From a checkpoint of a small mixture-of-experts model trained on Wikipedia.
Size: 9 layers, width 192, vocabulary 8192, 41.9M parameters.
Experts: 128 experts in each of 8 layers, 3 picks a token, a sigmoid router.
Training: a variant of Adam for the experts, 724M tokens, 2760 steps.
Below are experts of layer 3 (counted from 0) of a mixture-of-experts language model. Rows are named router (the router's row for the expert), gate (a neuron's input weights, with its number), up (a neuron's input weights, with its number) and show model dimensions 0-63. Each number is 128 + 32 x the weight over its row's rms, rounded and kept within 0 to 255.
After each expert's rows: "mostly gets" lists some tokens that are sent to it at least half of the time. This comes from a sample of Wikipedia text that the model never trained on.

# expert 36
router [166 141  84 144  98 109 141 155 157  99 144 158 138 162 122 188 176 129 106 139 196 134 173 133  85 104 150 141 107 130  95 119 170 107 133 150  97 113 162 149 173 121 183 110  92  65 172 153 165 128 151 143 147 181 166 145  84 109 129  84 141 173  85 156]
gate0 [155 166 106  66 127 101 191 145 131 179  97 140 109 176 111 116 151 131 106 122 123 130  95 132 133 151 126 146 149 109 133 125 119 141 135 111 150 118 139 156 149  78 100  90 160 128 126 157 151 162 127 167 100  95 119 167 135  81  92 129 121 143 120 159]
up0 [103 193 100 133 159 103 182 123 207 132 140 173 139 117 175 106 188 131 143  87  88 120 120 140 124 108 101 190 153 136  99 113 132  99  94  79 111  83 154  84  99 145 156  45 178 129 117 175 138 146 111  91 179  95 148 149  80 158 140 133 139  57  95 132]
mostly gets: " at", " long", " small", " attended", " large", " attend"

# expert 56
router [152 116 116 164 113 153 151 121 163 103  76 187 179 144 161 152 181 117 132 146 172 122 101 151  67 117 124  90 126 148 131 183 140 113 109 146 152  84 100 162  86 201 131  90 152  63 181 125 128 145 138 110 153 175  93 116 115  93 114 110 109 158  74 156]
gate0 [ 69 131 153  88 146 160 177 159 121 121 148 167 115 130  91 131 157 113 121 141  84 127 146 172 155 170 133 175 115 155  77 133 105 130 158 109  94 137 158 146 167 166  90  66 176 144 137  99 126 100 172 132 117  83 210  95 164 135 152 156 113 133 101 157]
up0 [150  95 110 114 129 152 108 123 133 211 136 105 162 146  93 121 125 149  91 101 174 130 136 148 128 104 119 103  94 105 132 141  98 112 115 127 185 105 108 151 134 167 123  94 134 144 101 139 118  78 162 134 125 146 155 115 160 104 137 137  34 142 107 119]
mostly gets: " Succeed", " call", "=", " Parent", "press", " and"

# expert 12
router [193  66 137 135  87 124 138 100 129  68 163 182 139 155 161 165 130 123  77 126 152  86 118 106 130 146 158 112 102 165 121 146 155 159 125 160 119  90 130 167 151 143 199 103 156 128 154 126 103 132 124  93 145 211 128  99  69 132 126  93 162 195 102 176]
gate0 [124 161  98  95 112  93  96 130 161  74 152 111  84 181 123 121  51 128 129 159 167 120 165 100 118  78 182 153  76  70  90 105 165 129  56 125 133 123 177 125 111 122 136  96  91 151 169 127 130 127  96 150 152  99 128  75 199 157 169  83 105 131 109 166]
up0 [144 175  54 101 169 143 171 121 137 119 108 152 128  58 137 137 128  73 139  95 107  68 112 227 234 106  62 133 159 147 176 105  88 167 169 115 153 136  31 157 119 173 141 164  94 118 130 128 161  94  98  81 104 102 119 147  88 124 130 143 149  90 103 105]
mostly gets: " occur", " located", " place", " Animali", " institution", " Location"

# expert 64
router [194 102 101 112  86 176 117  97 175  72 103 134 136 177 151 116 154 120 117 160 150 116 167 141 122  99 138 139  90 117  89 169 182 143 114 181 147 136  64 136 164 154 135 140  93 130 156 107 156  97 111  96 168 146 182 119 122 138 120  55 130 155 116 162]
gate0 [ 77 141 119 144  96 138 138 108 116 130  86 142 129 122 104 138 157  76 183 134 124 157  98 176 108 108 127 137 133 140  92 154 155 162 142 161 175 103  67 154 169 128 134 179 108 163  75 162  97 201 173 152 121 126 150 162 163 174  63  65 125  86 172 132]
up0 [195 145 137 144 124 110 111 126  84 158  95 116 117 158  87 211 106  75 126 165 148 104 144 133 105 182 167  91 139  82 151 102 176  98 145 136 155 106 142  81  56 161 110 104 151 107 122 127 167 108 108 126 151  95  71 131 176  97 124 169 179 139  88 126]
mostly gets: "Scientific", "Studio", "American", " York", " Jersey", " Zealand"

# expert 103
router [184 125  97 172 117  78 124  98 165  86  66 155 132 185 124 175 155 134 105  99 166  99 153 144 149 101 138 117 147 156  56 150 168 148 144 180 155 130  78 135 162 161  96 101 153 131 111 123 123  99 136 111 159 204 167 148  98 108 137 139 136 160 130 118]
gate0 [115 132 127 151  90 109  74 204 144 127  68 102  79 107  83 138 132  99 166 168 163 156 105 131 159 116 138 148  65 135 128 124 109 148 144 142 134 127 132 138 149 113  94 161 135 157 158  98 140 146 137 180 206 156 176 194 141 142 111  90 105  89  34  84]
up0 [105 160 111 187 127 107 105 136 111  99 192 117  88 196 190 196 179  37 135 185 117 114 131 142 155 107 132 145 127  89  92 113 143 125 123 157  68 145 111 146 101  86 138 161 127  88 132 126 177 135 132  87 106 121 182 127 131 131 107 159 149 175  72 124]
mostly gets: " V", " Mad", " worked", " Comp", " working", " active"

# expert 97
router [139 102 104 159  83 161 160  71 159  88 151 176 141 165 175 143 190 146 106  99 169 137 175 121  81  84 129  97 172 128 106 135 170 126 121 101 151  81 109 132 109 153 185 101 145 146 129 148  86  93 143  78 172 181 194 150 121 106 148 142 117 141 129 172]
gate0 [133 101 149 155 128 100 144 133 118 105 162  89 152 168 142 176 157 112 131 150 122 108 130  58 127 146 131  90 168 160 154 113 167  70 137 109 145 124 165 162 168 106 108  97 223 113 154  57  85 129 112 112  57 164 149 138 168 137 107 124 142 111 157 191]
up0 [131 157 135 111 155 140  85 149  77 103 161 137 162 158 183 168 149  84 148 135 135 146 109 105  85 141 113 122 123 185 122 109 136  73 146 126  85 158 124 157 126 108 148 168 129 172 120 116 143 119 127  81 119 129 145 150 128 104  95 125  96 122 214 147]
mostly gets: " than", " or", " and", " yet", " but", " until"

# expert 79
router [160 144 109 140  49 179 173 125 160 109 142 174 160 152 102 134 163 105 122 152 152  59 133  94 154 103 198 106 131 128  63 149 185 121  86 148 167 158 128 186 166 111 157 134 123 107 162  87 151  69 155  90 134 121 146 140 118  71 111 104  99 176  90 201]
gate0 [ 86 137  58 146 105 143 170 201 107 126 133 144 137 160 128  96 129  82 134  89 158  88 183 125 137 138 140 138 142 158  82 150 123  87 114 169 120 118 145 179 120 135 118 155 157 141 154 130 126 132 132 138 137 108 144 132  78 130 145 107 111 200  86 119]
up0 [143 145 123 165  71 146 172 190  96  73 176 132 115 141 117  55 145  86 131 127 156 130  73 123 115 119 136 116 138  95 142 157 112 104 133 151 121  81  75 107  79 146 157 150 133 127 117 120 146 111 156 158 109  90 125  33  74 130 106 127 111 147 146 152]
mostly gets: " Highway", " elections", " highway", " Dragon", " Castle", " Bridge"